python train.py --n_layer=12 --d_model=160 --n_experts=40 --experts_per_token=2 --d_expert=128 --d_shared_expert=0 --activation="squared_relu" --moe_layers=[0, 1, 2, 3, 4, 5, 6, 7, 8, 9, 10, 11] --n_empty_slots=5 --router_score="softmax" --normalize_top_k=false --routed_scale=1.0 --balance_loss=0.00281 --balance_bias=false --router_z_loss=0.001 --init_std_router=0.0113 --lr_router=0.000884 --vocab_size=7648 --norm="layernorm" --norm_eps=1e-05 --tie_embeddings="early" --optimizer="soap_variant" --lr=0.00581 --beta1=0.95 --beta2=0.99 --batch_tokens=65536 --seq_len=2048 --train_tokens=250000000 --steps=3815 --dataset="wikipedia_en"
Below are experts of layer 3 (counted from 0) of a mixture-of-experts language model. Rows are named router (the router's row for the expert), down (a neuron's output weights, with its number) and show model dimensions 0-159. Each number is 128 + 32 x the weight over its row's rms, rounded and kept within 0 to 255. Numbers have three digits each.
After each expert's rows: a language model's description of what the expert responds to. This comes from a sample of Wikipedia text that the model never trained on.

# expert 3
router:151163147101091104131097093060111103105168112155146100123190152145078163171160105100137101129146167167103109085155067164132111133105119071190156095094148113146126111097105137169131141118153136170181159147108160168121183152094068171197104131174151155165072112161087188116113116154161133109180140147138115113104114126145126089164111113128093166176118135092177171087118101095101086165087127131107095176164151099098124083148089094138151181098075138098167158172087072153163096159093156
down0:138100134112105110137095130153146148097123101172163113179115152149168140077153127165168102110169155104070128126149148100060155148106140141099086144170095121179175080078114208099160138079117137089109122181176072136094113110058123110139113159189124102142130112159167132161106130180189138109131140082142119163076153063116158133157162170103126146166117107169123137148089061144142129128123077189148083107172162133157100116158124111104142130149171041146161087107192096119135080115157111
down1:102132138126058150120096155160075200109118149174167136107179103091134133185140101079142154146144106089171131128143082107159103147091162095072111159123102134131182130186193134066119188107130142087118156119169116144125145095102172098113123107119089099086142109102123138083189154104130147101127082159101054109152131130123134113136168105147080120058091083136162146114167094216168151191126124116124140120115111130114118093182154127152199091073121121097142112067125120097095172162150117
down2:134155145147165181054157107118125168155065166167115133076133090105072127137107094104119129109152134130177137128132098146121101128128119095105171166170132064170153143132118138139145087137152115104174149187091147123136115131117137090175108138138122070162150171215099098167070052082050086133097149111116151127113131100137110059145093124112118162129093128073128156137153081120225161133091109143145148152100128094124128147175097107177121184136082162167130076101131158070118138117145171
down3:091124143166159125180135122138099152119175202125169136147117105119101035130157078083113082153148072145109121156065117089057087109162165166193182128162140168103088149078110142079102124177144166121123127111137114103100139146164057095178104155161139140144090111133170115116167137163074144129069072168086149109086116131136141099126130136135164155155121134140154118083114152163109132112152069134136135105093088114057121148112156153099133175153129131149093118065086153083119135126049114
down4:173167122099102178084159076111133168124157208139121162156137098142124123094146115149098074124119144142144094114128080119152179128145134132154130122147087120163139185132139098139130114109054112107065189126092146190124117182142120146086094107142178123096102162154147108123094170163157098109149112079134168209152154130174113074111137173143169078156136194143062122113133131172150097132141093135221122143084115123114163128082181146067164120116113097125143148070140129174087158162088144
Articles and linking verbs early in biographical or descriptive sentences, plus event verbs like founded, married, studied: the, was, a, in.

# expert 36
router:159141108034071111175110162091104097109120101121151102114137154161065130164145099136156142116137141153088121097173112169081115128081134116150170115072150132109140140166150149129140213067128140178162139141079145132142166160093117167151087131153116125200094111175108165122114137170130144130160116146107189127133078127123159099146105086179112149165101070096164170092143061121130095141111137154113089162170088140089137027135147085133121171089123127136169172194104113106180126141114150
down0:096121146135145148150176166140081101083112135149152125115142142099148158137120143117104135145105050121117194122102070104164105145101147109109124090178136222147167132144066157068061152126153140060102101180166121151154198179117136118087142156136132098135097124105129166110160090151095122116107115039063123101160155107182144155184095143129119080157159138124055149097121105128100106090175136201108137065169111095131169139132160148078102188146138141128126129131115134140098099152157142
down1:131122144106152179158113159150114131221070124104120110179123130052109119097124119190180117063108115119064175103130122161143148123132145122086147150103107114107117137158107133104093053082113133051121146113108128190099136137139170124138190134133132157160126147165121124134100149114114146171191142113084164125111152151112095140167137076104104054080121074152169091118117084098154123144065159149103156144159045116148120130152086082196145130093115095179152128121126118135148156138155203
down2:135093097113027119085129183157176112088104109106070153122160114090109096125138097121104129079075071164175156141107128160080096135135072105125083112139034123088163153127130094144198123114195146093096133116150171086151170072154105129112186095135055117178142135133123162149142158143160110173113098148151077098189182137133150125107142099122147146134121139174152095095177148116132115180070121158186133156147084170152121136119180143164142137110138101103164142138129167103108109145138118
down3:143108084142171131111150129107107140176126162148152140126145148108093119061077156131138154123124140162130125152198096151104109117177114068138156146105122160112077195146164160086135140152147154111126099117176106117108164125136175118163078138139137085128110125159106135218128129100134115153164096104129107156138060110128092110176133102123171103114055159132113167097171065144161175161119090128136078134104137131143149177068065114123044071130223089147129137108138097119154197139115065
down4:174063162104113118176131170147146168139118094078112131129111082112095190109127121136154129178131144102168122119066161162113140130153127170123158144093099137099135125141064130116118158032126134125125041151153132111139117166117152080163172139139131212138142115161205095132134146146062112111121080133092117160164121134147132065076124067131131198080115146142108098129129139158181091175099075121097196112187134116174144112127141173173129145115130154157080159078124087142114103115115102
Inner pieces of learned words, mostly ic, ics, olog, ician, ophy, as in pol-ic-ies, Phys-ician, mystery.

# expert 31
router:173147121119070109126096085081123102135180100152152085134153112152065152178164121110144091133145155147110107069166075151134130133099113076163143090104172122140121096113121117182111143131162153168160140166071147161122170154101071158164100108166155138196070097148093167120107146160159129108171146140123120116102098125128157098181118093118111154180125135115147198080130100103095071177092135134154093181190146096084100074130097090145166187088099130089161158167100089151182105157092122
down13:132076122158095119142091156074157103110104193069105142146145158116132200126127113144129104163180104149140140194096101107097134097129092195004112154159116072095155176146076108128124081123107119134085172120091103183144148204151122100072097138084169109104172109140142107170106182131135160132116112151098138073130137112141106175123131141154140117106081099133092068119121112110102131096116108114162130095149113156137147156151131098197141117081137117134143168180133075062145091111100101
down14:079094128126124109140153098142145135079098122104085104143109113142207113124132113090168143128102077177094094081108179136163116097088185089151142109142126142151090150139110094148125091127123062080192221117139125136133170134134155183153175060168145107178145187159135053159121128097120131160131108100115121125128062156162184123125125184150126069171100165137152145155098133130051137143153128175190126114086136107092137122089144166122103120133101108083105112160126194087142123085093112
down15:106094134102040132133137081176087100117127164092144174134117080175145134131131112092124178132131138159077155130109079068079163115102150131129157147112118132124155050125118127148071086188145122165132080142137079123147099097096118124202119106129158114145149123079205137137056175110076131092134173157135162111161096142090160169167106167137143170155136163077134096091095063104120141147094092142151185117185125130204082164097090144127160169118108129122137118130139114099106117181132095
down16:180117124121138107127140104170166169128098125101122155169079164121174093121104091144187126155117091165087154126095145112069133096140107129146079168141110169194162193120175126118078141100055158113136166097130177096183111130091119120103098142052129107139139184084132089132102110094100134114074094108148130146145123136114113106148095078122143045131155143164138107153128099126143126136121176099151105184090105177121098191121129153117112133131119164065087116100215185133164104178075177
down17:177154129121127173104103117181073159114153161128147103160182087177118147158118141081138127089123129091105137162117065214076177136133129098123106110139107131099126170121116126147144174136117201150117133118137163156136126107148110118057135065168140122154152152139166091174108074112061189061146139174097116126069135156069160032104141082157137122174122109143088109156157097098110080109128098127115154137175146085087118140112147149116143098144065167137122188126170172127122100134166113
Words in football, baseball and season reports, especially offensive in Tet Offensive or offensive coordinator, plus the, commas, defeated, NFL, final.

# expert 13
router:151152119091068088148114131081090086069140098151154074088145161149076136125178112138156107121146148177097113131159112138110085136146150106192122127092172094091107095087088148142146181114163144185154161151092153149089158177140097125144114142130174159179087083164136143109108135182135136107193146187136135119084140193130136126157109088153150199173092052118149146092154088140101079171081155093108093174167154148079100105167118063149162164084113178118146140139105109112110110121124135
down0:133124145170151122120191126134088151143125106134174097166126160120133143159124167146142139112161111068079136116146075135135183069085180125111112144136094179156131150178131152114105139166067100119176153081076155134144137131089209140154129113096083215188089172045130146119110161123094152153126168089117087124109139171086126171142103096113163089156067117137114124117116091138147142151137144110106100104152160156106175204131149119100139103115104040139149150082083096114074169108092151
down1:110088138159067142095100126166131184101111113115097143071123154167205131070180132090107108147095109100140127048138175173129159067108137136181129065158129109092151064162100117142172130127106126162143082140094105133186090112135128086129149101187132119093173100148094111117134153124163137151107155094094094118101143136143131144133222194115124116132156141126092140148194175155174155185113096120134146125160114094106142190113164105108097067118105107089135101146137179132112184122165178
down2:135084175090114127134093141131098183225087110146107175109117150166117081164103168148132100058111082112124143161063124146113142173114131091106093063125097119146142134122194159134157112141124107162087115103107149127109103114153093180086159154116115122106111117177128137148104156151152064178159123097106152157104068087152111152123082157146111099143117096139074085134089107127140125102043175117167102137174120154179151176131198129096100092153196091140181111090094136141141130133069157
down3:147123119156158139166099133131143143121073119151143062116097131158102134147163151071162074093123148127133141121132062121138068150151185123108179154145168120163116070116099124104093171084084117101168128087142131140072105129128119132136154119166184147126097094145143155141082211061142092149102162096088215140154154167115093153161168119088108134094061132160117115214071110109121123160145135070153199090089138159149125175158141124105110121073158137120126132117084077105119072128124101
down4:077167196161151135179127103187124091117100092130120159128122132073081082159148171113109163108177135115165128121079129118082153082130109198124133071132152117106093156119098159148108156147115169166112129155153131176120089101091178106100093157128119139072110162120141014127147173066122100106137072121122050110135163098123111158119113138126100108103138025129153175127124126095131065112101112160131131115136134106161165085147092142115148122185126192171144165147128104103173152149102121
Opening stems of longer common words after articles, such as inv, expl, Occ(asionally), neigh(bours), advert(ise), art, law.

# expert 17
router:162162121108094132127106099075106081086154113153159102106162117148073153124171087114167096129140158142103112122136078169128107134091142063163167091096144078119125067123106144143112141119158134151147148160080182195158167126114103149176104168160132154160108108168113212134109144184145161119150154168166141123116112149120113075120113131132098144162103126102165189071132095073114084154088118135102075176154126096087121091153080071158148186126094152080203158159073095132152119171086155
down0:138127147127143181091107113127079132156125104170137140125083154132134089134170098102100151160118176144169197168188094087099171133116134105117095078147112102074210145148100138051078111123156091158121103092137093141148152097141141153155160073151163073162107087137147140118082176094080100111120062152119119111122201113107168139083088193159114091158199136108133115164096149139092137144143185092131116129151165093119171175106087178085121094128139116181116080156146188122132132146141123
down1:163076121141163092150132164143109196126180166144180127165117108114174112085093147090162140121125101146106136107137099104092077130118123145108061139121126099134168100116118099093105163152134109131210158121117184084174082098133042132134164135100137185113105131118126124179166121154072118117134150102141131194088142081118060160113119092127157132185083099177163144112142126046137087162133119134200121150170073084073100160149141087119152075174178131156159102139153152109148139131133100
down2:108160128125103105159045074190096113132124105169128117098135197078149085161130169188107154074097101123143092138111131158121066121154102136114052109154130077085049109146156117199150118144120106163141185130087110121188081114165084137130121143135113108123123187159109147176131142166122136106060133103145177127110162182122173146166147140167169108187087122151133153141106118170092101167097064111176148137121104106150150150116157169146070135148154119141106084134099147161115117071121117
down3:099115129068151130160154126103091150123139133151146161163094142155115141092107124088182107138093141110132155065102131214116154150122141126171112160132084106179139169121133080165104083158142132064081119128086169124141137097136100145076154116154119110152094101150088136145066154143085141109106156089150083080145142151108149080138135219086102096133112173160110215107051126137176113153122126114115126175079093112125141181179167111155117131154138195114146109090147049142179109114080153
down4:114118149086136135166197139154094178104093188179084063144121150094135148159153072119167132103102145145162126118126171136120130089086083166105116121155135113168149114153154143085116054141112123126122119151128139142188146164118186128165138171133129160171089140111128115021136103150139053148093156084145053110105123105146064141075120103102092152138142096104111116188121119173097102131090107149214135096117188072151179144104071109142160108133122169131123117119154140145142152075139143
British, Commonwealth and Irish names and titles (Royal, London, England, Wales, British, Australia), mostly in military units and place infobox lines.

# expert 35
router:152164143105094099118094095054114102103159113158143104124188143136078155160152108098139097124142170167106105088144072173133111139102121066188150093092142120143133107098103130172122140112150142177177159146107160170126175149092062176188101132171152154165074109163087187125118112158159133112180137144136117109100111127140131093162116116121090161175122130090172174092133101090097089164090124137111097183166153088095125087152095096139156187097075139102162152174097058152166089162082156
down0:119133127114108093148165129107100189129175145120118107175152123114172137065141091138097141099156135158064119102069149194129132084123128121149133078104118130079076125094039104139110194154135149118103193150133145163104119148120051108086159149181130167141168137132123093172128148175125162133127094178076155093132121177099123112095105097123115089146182080091132086161170176143104188147138106077154104112117095163060097169179143168164150128152122128124139156146142197091102105110165095
down1:091013114108126099210155081110141103106123150132126097214081104132069107154142146098143138179150092119084110086133118178104185114116144098093180122138117106126143103155094159120210135136105148091131157117105198085139149100166140091116170121138122140189146136150120146143132151118177170078151161126131158125102152136049165106138166132106135153148146127142174156120085164108202170153105165195081154132148114138133157106093135162093107124132149081107105104116141100096074101151117155
down2:117107142155136118143165104161140133146181154138147148119120166142123101087105108151160143121125094101142125144081138075117160112180205108151086127133123140128133174076158132124150152174146137160177171133152143114120132118095099113121095160156075104198093164128146171159133105179187174127114135161109123136130099085168127097164113013106093091142081118081055157128142157133233118155173105131129145096148163154140134155123127114132117184133164122160146109014155062151142136169140121
down3:141149113179101211188137124145161189143130135120131111074098111123118074084148143083126127090128110082155176168135114111117121150156087136131093100130101140178124102134170114160136129179108118170113093124110186117165103108177122122111124063115148124123190068074175098131129091130151166136163100110149115121147192086143110129128098110029077114167158129182168086170091180119128169107109107132150079148108154165178156087125116107145161123143104206111156104131118109114163103130138218
down4:131134207091112086165137115107147126110118112120103104130097089144174066135140136123132172152131123119103145073123191108155107114153077140130143161156097161153131101147094102164163092092174152125118084112099120139143163116100145102167093073130120156151100150149084157122146077163108141187176117152063125107185126158163122097101110239064124096122115121097129164140199147169104141131205130185140126191152155174105155135182074120110176100085129142166115141107051090139137132155122125
Words about becoming, appointment and awards and institution names, such as became, appointed, awarded, Hospital, Centre, plus stray name-middle pieces.

# expert 24
router:175137131091124121130098129100133125070184132193130113113134140109119122139133091115172103140143160157068128086198103188100089131083120091147182063076141120133117090116139179147123165125126167151136182163095204163137126109105091168116124117151131167145126122173101184129103145133158117108140115146114128108094121147129173093106082139119141145185135092099140215109144084045118108155132186120094057184168142122123111051114081096129159150103078129106142122156092149147157113152056169
down0:124120130131125117089153133169118149160146172110180122106076174114132079103154163119135058140082058114115094111139121174160131027117128099081138147146109166090137158118128119097121147120147143106094091143058143106120169086113131107147164143150117082191135212085095102165137152104095154064158104145182082146170126138129166123153074139103121088117112121087142093106109109088170102138166094160094134117169097080121056194168145129182139085107099146136168121105106152143127052124129164
down1:074216110106147155094181120043133143203134150157136090176148104047110055112194173114126160128119106146109147113125128154128136134152078153134097171143103073158181162108094164152112131165125136131144148075146077117097115071186136116168146108169133157116102137194103103121070135150083103109121113140129145089143113138162113118111109093142080123103085144140110179121138143149125130164119159154160118049102088164138112114156099104122182125176152106073117135104136151170086176125097180
down2:097140035129115188147134126097124163151158103146159131157127174125066083189180146140112182087114161158178125165063106145153159151096131142157121140146156142111096149147153059147136085155161152112133130064119136144087160145178105069107138090111141114091169149168140101153070151128141129131116115111189087151137129101094118111131115141132164108125221074158099135138073160160114099138108103087158105133099087099145113098058142101150166111086103100094187117080142122109157130109204165
down3:114124078040156146108152125135151182088117076170113134152136148148094148102115035085131154103103084091159132119105134085159158088145110092133113117058130110053199133120126157089142121107081155141052126148130144078135174192149152129132155123131166109121165108188141068131143085061129108076116122134096133143162113121137146113158152136137100167128136100188180169177114109122148130074143087116117082112125130199151115179209156102112108166147107169136100112140115112170105136118152111
down4:126103067123153120142157133105091156162064125090130147083114136135146147162153101103160154094153075145095134145120184151089109048156101123144099099139163202116129177147133146105128181145083137087112096137135060126061091099093086102125147114161154183105101130138158137195136092153101200169140151157130149163136162089160079124121134140140184141142091137142136115119088119150126136163130113070097135109132121155210066094081093117166106163108167159093092177169071093123166126064118135
Middle pieces of proper names and words, like inn in Cincinnati, ill in Surveillance, est, ant, ine, art.

# expert 30
router:146112103146103121160112137092093110077105095130148125103160141166049125143144067129130102132129162157051109084150105159131135134100133078170187129115137113101142153125118120130134166104150129172132172185068199173125179150080104178162095155157144164160123132182123178140123109171169135131164160156150133115154117189144160113146091088155077099172137130049159150076126095099127064157100153119104090176137123107079096094123098088151171160073071121076167151168086096130153128136098137
down13:126152229105126205163077133144121076119146088129168133106126191153129167160117116134146144157096075133149139108106167095123125127200110129066208133102096132123131188185099148065143082105158125107173129089185136109155157190145108138108140146137135088120114165063155119188100091091149123139100143131144145075131081128093124127117133147104123113174165103121098119101162149147168149084106118183110186120159142062096095098118126164119155101191160152103148109136113131148137053157108148
down14:135115164138179159138155150187207090067164100100138069124178130114160101151179087099109102156073120133182093138133172120157123091145099125127138194093139147169142117134133077073133099140159137165177113117122148117067125109173103106107168138136141124154135143165098071105127098117171129125147067102151150120156135103049113135145118125096153151137151163110132130153152106141154152077053133137184052144191101139083094085081095152148154176109064096083096087158114139131116181128123151
down15:138080121109083214090161056094147064118180069187152093193160142116106088146177131178179142114102123149149081154130136074120172115121147075130110128176186092120098088088128074132203091141201130086149132126184091088182139141091128141129131138080118152118187137101131094114094113118112126150107116102170079097105156138125152116102153134200157097094113092150149113173173148106110159108108070127177139154097143143151101136135125109155148139092142125147139137080121127095098141134132168
down16:079098121158163133104130121072086155140124067099133130076205126105091111169114157083111146124122136102182132115089140095116113134149171162095192130141117176132123096113056119093150137104133177088097097162138140152162140120178199108143070187108121103048138162154109134144094127071129158105142182081070122155166145079145177138104158079166134085159099147114168106135133127140158104128190121081124155084125147159074114075151117085081109179106115122154114107148195122142157135162154107
down17:091146118178143149119151112140154178155099136132101079155144090094123195168173125173132112094129127165123145103141167106158139145134083136127170150112133116095197112106089094078117106114071106137156145099074168108185170121171093087132101111130160096146077158153104130097150181108151140131176143154145102121119128117137150185124079042192137134099134170203083110095113141166184171116156114147139090064119178144074123160180132092102114091144176142083120122097139133051157125119084083
The letter y inside words like Vich-y, pol-y-merase, Bü-y-ükakçay, byte pieces of Thai, Greek and Japanese script, and ' of' after University.

# expert 4
router:137164129102127086142111155095121118091109103157175104079130133185096142146175138113174069136155134172102112095164094141145072147070097113152141096115161140085123085085128142138116192145164176169150156166117163155102149138096087161155103137119163190182096080125095152073137145172136109077208191182141167123113130140106140104143072102122132186149141121104163171068109112102077124178101143124134107147153138101079129100185072095148148151093092137098137171155080086107139108177109169
down0:167125143126143118111124131126112138139057154127166094124126123109110064093174073127148121154142107154164102163067143168148147121153157186106079101123097203143103108143116071146181110134069119121078143133218180170115119118102140108165120130078098136129216090142073099086080162150138116110092155153134100078119121148143151177088153099183120160104126121121114162194088198126158170116129144133135144127137124114110116126119147162128126090048172148082107186081086148133121174090165145
down1:172186148148105099103188091172113156103091176165139115117122177118121104151107181143146195122089075128131106155111148133162131144042102151090131168130126134155136123220124106122100126117099108130122111112085104132112109155127149064133151154143112138116136154128187062153125135094189115126079109148129047137147074144096087101231147137058130104116119140085138142102118144069143140145130140117135117169135119160081158091147212106141062106125162130076124136201115146106151119120134108
down2:094100144100154112144111109121078118093081140106128157141139138105121142083101189115105105159154075099102081182086130123085169068129101120169179133131141104085164164115103048119167140117150149089127129183143148110097166100189130124117139080142188086111049104083147147145066132140131116162105123111122133142092123167127100114195121156160152107096146120126163071166116084158109113085103164173177112098130142146132112112158149180131150166131173186079079118116146128174196106217145108
down3:109148117115067113108150155153133181113142129141110151121099129160090085138147075079098112170161156121123131170156142200119171072111056109092169111093136179170123128129089133074105120091108151106167131167100063079169173135114114095152075157095191090051144139085065151113134167134108150151157081123094104137104147175150155111144171235117119114166121118137155122110198101144095077169108108161113194097098134123112179152141147138151152146135142100099109142151136121127094159112159113
down4:179126178182048123123144185091149095139137142098100061071126159179116150134130118158152125083108088181140135151092133119140152104077112141116220163131130133113134147159183098169114112105121125120141114189149092101183121170191140130084123088129090114115117119136126165129110125101123172081108148153077190123106120108172132110108096098179166128120179153159111096125143144151048145089138129112131123113096147077169134132180154114103081100093130099102141131087155208080125179086183160
Opening pieces of personal names and words in sports tables and cast lists, e.g. Gust(avo), Jo(han), dis(aster), Sch, Gl.

# expert 25
router:151156143107095103126093096056109101105166111158142101121186150141079161169153106093139098131148167164110106084145073169133115142110116068190153094089148118139127110099101135166122140121152142174177168141113158166114180150089061168183103132169155155162074104157086187118115115159161133107174140152140119110103113125143132088159113115127086165172118134092173171088119104090094083167088129138111094181160152094089120088150088086133153188096073127093162155172086070153162086165087146
down0:159173116071141069124115184089115125121051171135135108163133087176109084122158161121098100134078182097138124166162148172194173147104158122124084167118149084112166158122155130157132115151128157103176152207181118133104084111092075114148131154077163125163091075103150170100130091171141136077092111069152111178082166076132117115141123142171120179121131159133104165170171138130195082173119124110115144110110171102173160105109127122094174148079110076115132129073125104137129095102128137
down1:135162094173111071130158126090093090160177145081091125121093068146147089127143114097147131115132141141131100136130173123183157108143133138149095128114152127132128109078127155170147123140170154213141077085164156155110041167093089130116147169174161087143135094106160081100144149144177130103095135125107179147095119188090105078112152103093128137125129163187097163145087112110157110090122113051128106111138114122159124184149149174136153138092056197173157171128132151136150101139061202
down2:117114070093136115200113119152176190131085166177176103151089077140135100070195157143161137136115105144113114171087094123165096074152117116164096146088102128136135164203093162162129137102110142103135124154149113133094039127127117108130100169085146083128113177171178119116176146166178125100106183112113115125182102158119082181093169067131162159092109125090137107041126136129106161116129152109103078120148117136153134134145080084187079126177139117116159144110128128157099109124088097
down3:158079164166089148043098142152064130108101085115107165085084151145069166148194156104152164134152149116115164150097129187146179114090137102111149120120122120112087117167161098132158113160109165143117085138158162112197111101175155104183117127080112093138097128131148122116119136103120174078159195145098159132093098199118068114090135187082081107079105089084211119127174132097068110155141121088137114131110173119148105183102098088144147124119110127160124112184123089122101128107126127
down4:138142111151235071152081123099123195137085170128126126059122164122088174181092160105148098125134160079157108147114075091131153092093075132157123143099175090096119159165097063101095198163145084156175133129161128152124072134112128152136116161157128136096149173075146124207100166144120136103145125143099107112133175102102155154151144100103101092119104131125119142141135050116106131145118148133114192164130136177111141100097178139063178148146095144190130138137159103150114170147094166
Words starting a clause after a subject or time phrase, such as began, became, the, The, was, and commas in credit lists.

# expert 5
router:161182177125081145137110101097101130098134129167172107095158106115102130143139089136145120129116153176089134093128087169109130148109133104169187074117165101109158116080075099154144175105146126146145136207080132146141141148071136196149121140184173158129100097192098173061132135150151111132190125163141143071129115174114151107117136118130086147187085144067169157103135108099137099142093126103062104147163119119098075089129103096123146181128117131095180177199064093171165103148100126
down0:112092113116112110132094127117131143162102173116094125122196135109110112180117152085114116092154154149103112136125161077100122149112087110131082178131150168154159172184157113152146113113130109123143140153050066204047152103153127124128120129110109130146071119106073106143207158119135149091108149132132083071074130134103113117136169066126133172090139162162126107117149065124175138129117111095112140133083134206107171159111069151117160221167082096132128074095158133127182182148161141
down1:162126090121134085141132179141099127140132128140126156172088117089151166120102174111132190105100135124177129172112140164133120109171118143126145120158122066201146168129053134111097080089153095087153148050115104112130111110086147123107185140175133139122122163137110097086153152139078090074114125118142214137144197104108080147156109095137104165132108118062110105100139023086120128082147103157175153180163175119138137204112118137080095140183109157129125160122140149103170140084100144
down2:083099140132142119137142146098163124151102171148120076155095146179123113128101132111178140085069169084114151221181152081123091116105120131091138141120098094135123095091146217097182149107131153086139155087144154142102156080113121148132100120143157105130075158059144130136111162153110078116207099110109104125086168105089184122116191164102140132104122113138135118076143163126075065112097142111112143148061161088198129135149200111120158136062155139116143125113074109164124110101176141
down3:094113171114115119155088174123107119122065146088094083151144170137198155053127094100102132133182180144141071166110132118157150124154168152085198122125152092100084102149153135126115147096117108149088150160107132164185157160127115120153116142114106098155176177194148115149126135091194133127071125142084108115170104128137150112131157084125085151100080089070105155132157122092136177087109139166111113136111169146124127093143195103150124119133102111210154178093076125122134116042079078
down4:099149030186113134105112087142177138168115127120072125159150164104126113117110151124126160151145174170173127100124081180134125120110169133118010135166142148129106123161069106136128131168092118127155171128155129124157118105094165137144144116096116104153132135063095069104168114141153111134132132174136232143074133135114176123079132121183117162153210136124141150121110152086109156155176078186162125134099147150134114138150045105138134150120091146164148106116151185151101072097143141
Prepositions and articles (of, to, by, as), naming words (name, title, meaning, Genus, born), and the to in undertook.

# expert 29
router:143130123075110119145102135110095095080148086162204076113135123167100135131150116104140089142137147148125126119153067143095127180094095058196184104073145123116141064136081200131151163079156190193164126167120119153154184155115109127136110135152090174121106142179127164136117148189175106134158137157122134061070095134121144115112089086111146166186103101139148170137114084084098096128078160089118085174156146148096120062156141083142156149066116123132147163159097112122124105114103133
down13:065137103119085144132078126138163176151139121155158151105154141099149079179076115137114143146126105155122151109133094119163139035191139162077094154176215153092076146108094172097153171175164155144120100098126142120139153093156154130115125105121161127163082109173089102099187103129145076105111107143125079146190085191097128133200129165087121187212079108125152154128122101127123099091144139093086074137145103155178159120092127125074153161104119134141106088110104136134144131096151138
down14:093152124129098128141178138070054148146116160129150159162157112113239135137152162082140065112160119155115107094130189132105151089080152152162081094157090126122106119118103137108142123121136078155128143111116150160139119187161160174179148120151137155139108071093205117169194168095138116162134079119069172161146157142152084108133098156134138078105116084119119136164146114125128172133150094108090120106125112084103093133103135043119135061114144107113122168091092057137118193149132166
down15:110080157122106112129204139133123147125157087136186073186128127128129114157163137115132146148142096133122135093160093141101104070123125136103118140165124137086164121166175150129121126132046123133121123103120157143125068118139096097128100114187110097117170090147173138089178117142106137158061134072103153130148120160143113096145136054093115167130091134155120167084197109040187105171077122118099153091108130118095108177080145248137179166102139117118120113117162110112130097197162124
down16:107115153081150126153135131082153099206168134170155150183119146107129115173147095148175105125117156176154121113083120167130126155112130090103139127132088200080176141099094129143165090158144145096131153090178132130110102160115161085148156121088166124098121179137146131093098158150100094145149119119124096152163129112088124127137158185095124146085168117170117171107078092177059181123174128099050139195104146112073121143122194139120158135154099121074106097182105110110025102171116094
down17:189178090159146101092103164171137131133132165149111136100168150118128164175087120143124126141174172104102155074142108116135147091116198131117057144114134125113111117074207164042101133117120082120077146088133050150122074114103177126147154127119104096106129151132179155109098138110167099136160087130096155124157114096152142123111106090067132150150128069137184095127126115132126182154174116093175035130120119097178137146122182104068151181114181129159118121162085169136095140163118125
Latin-derived prefixes and the next syllable inside words, such as cont, ext, ad, comm-it-ment, ad-ap-ted, ampl-if-iers.

# expert 6
router:129117128088094102119128142094091108117161094187132097112156134167135185176137106118158115087152151134099093120146108182092101144112120080180143076054147075146135068121097179114141191141183180171127154182083137150140141129098112158131126127155153190147106084159116171077092140150180129130200197106137141141089121137120124125107163116116107161151148068101147118099122116095070091142069183077098099145192148150084085095162082127157162144107119131119157134155093090171145116182109137
down0:142120111116091189150130076161130163197091078113180094083085092137080097139149075168117122106098090164155094132084100124145094114142163062111139160161157126134160119117173053147081062094169184139181180086154161119163138091115167127092129197117083149117128159140099094090080098139146084115168179078111141147125103124105107131118155145154150108080135062199134107127140146131136119114135055124150112151125151118162177134115124176139099154120120063146170119145147093118119151166137166
down1:079024126210188143119152111109181127116142135086122123107127142100097111085104061142129156154189149125123115169210099155165106161128171132098135186079125157193162125118137152150132136139142123083100138112094105110146089106140165132145072142161079091152100072144089109110175158123123094168160085124165124125172085116133154093076137101074040148154095130116139142148184128092166175125142154135097144158151133129163095133129151096141052140168162138165127108126132131158122114125071134
down2:112084147136096118121106153129173129219098129109143052157143096143205131103141092105132094127156160134121169106087188161094109110132139143143097113173210085074086139111063094088150112150148071078163132078150114127150121088096100091091129147101105175179092127137136133140095149170139169108162144107106157160123127171159126124113181155077097136163104120115102064131114186133092141167171137091083116132125115178091139124152075123151165146119179196087158150107087144114130099154114185
down3:142149082122073111091137150113127168122132105110102150164136070112136135105128159098111113135168138107142129201154183104144066116069157134191082128098097122122108060166125134099162148136115166101202098112084082114136108109154136127151151068184101155147086115077110092105158119134173200091134078129141130204148166141076100136090167116118178162151130106144141127110159142137166118154141105097092171083157139099173122186117145178213089097071122099119154115166084151148119105135177108
down4:165133134201144107172106136102114127154166128146208137094132054129120114096194201104083149170106082091084137067156143175127110164057155117072118163137204161102090102108135088145127111122160090112154092165089151119170074095119180137122150123092129166192143102136081160132098087161140100160134164116083148135158106077078125084135147168135119123161124153140114124115162152171144113179160111165120127061106086106157072096106104137119126099129145166139111177103159120127118172125137088
Second pieces of names and words after a first letter or prefix, like P-eg-gy, V-eg-etation, Cong-reg-ational, plus part, role, form, Succeeded, list hyphens.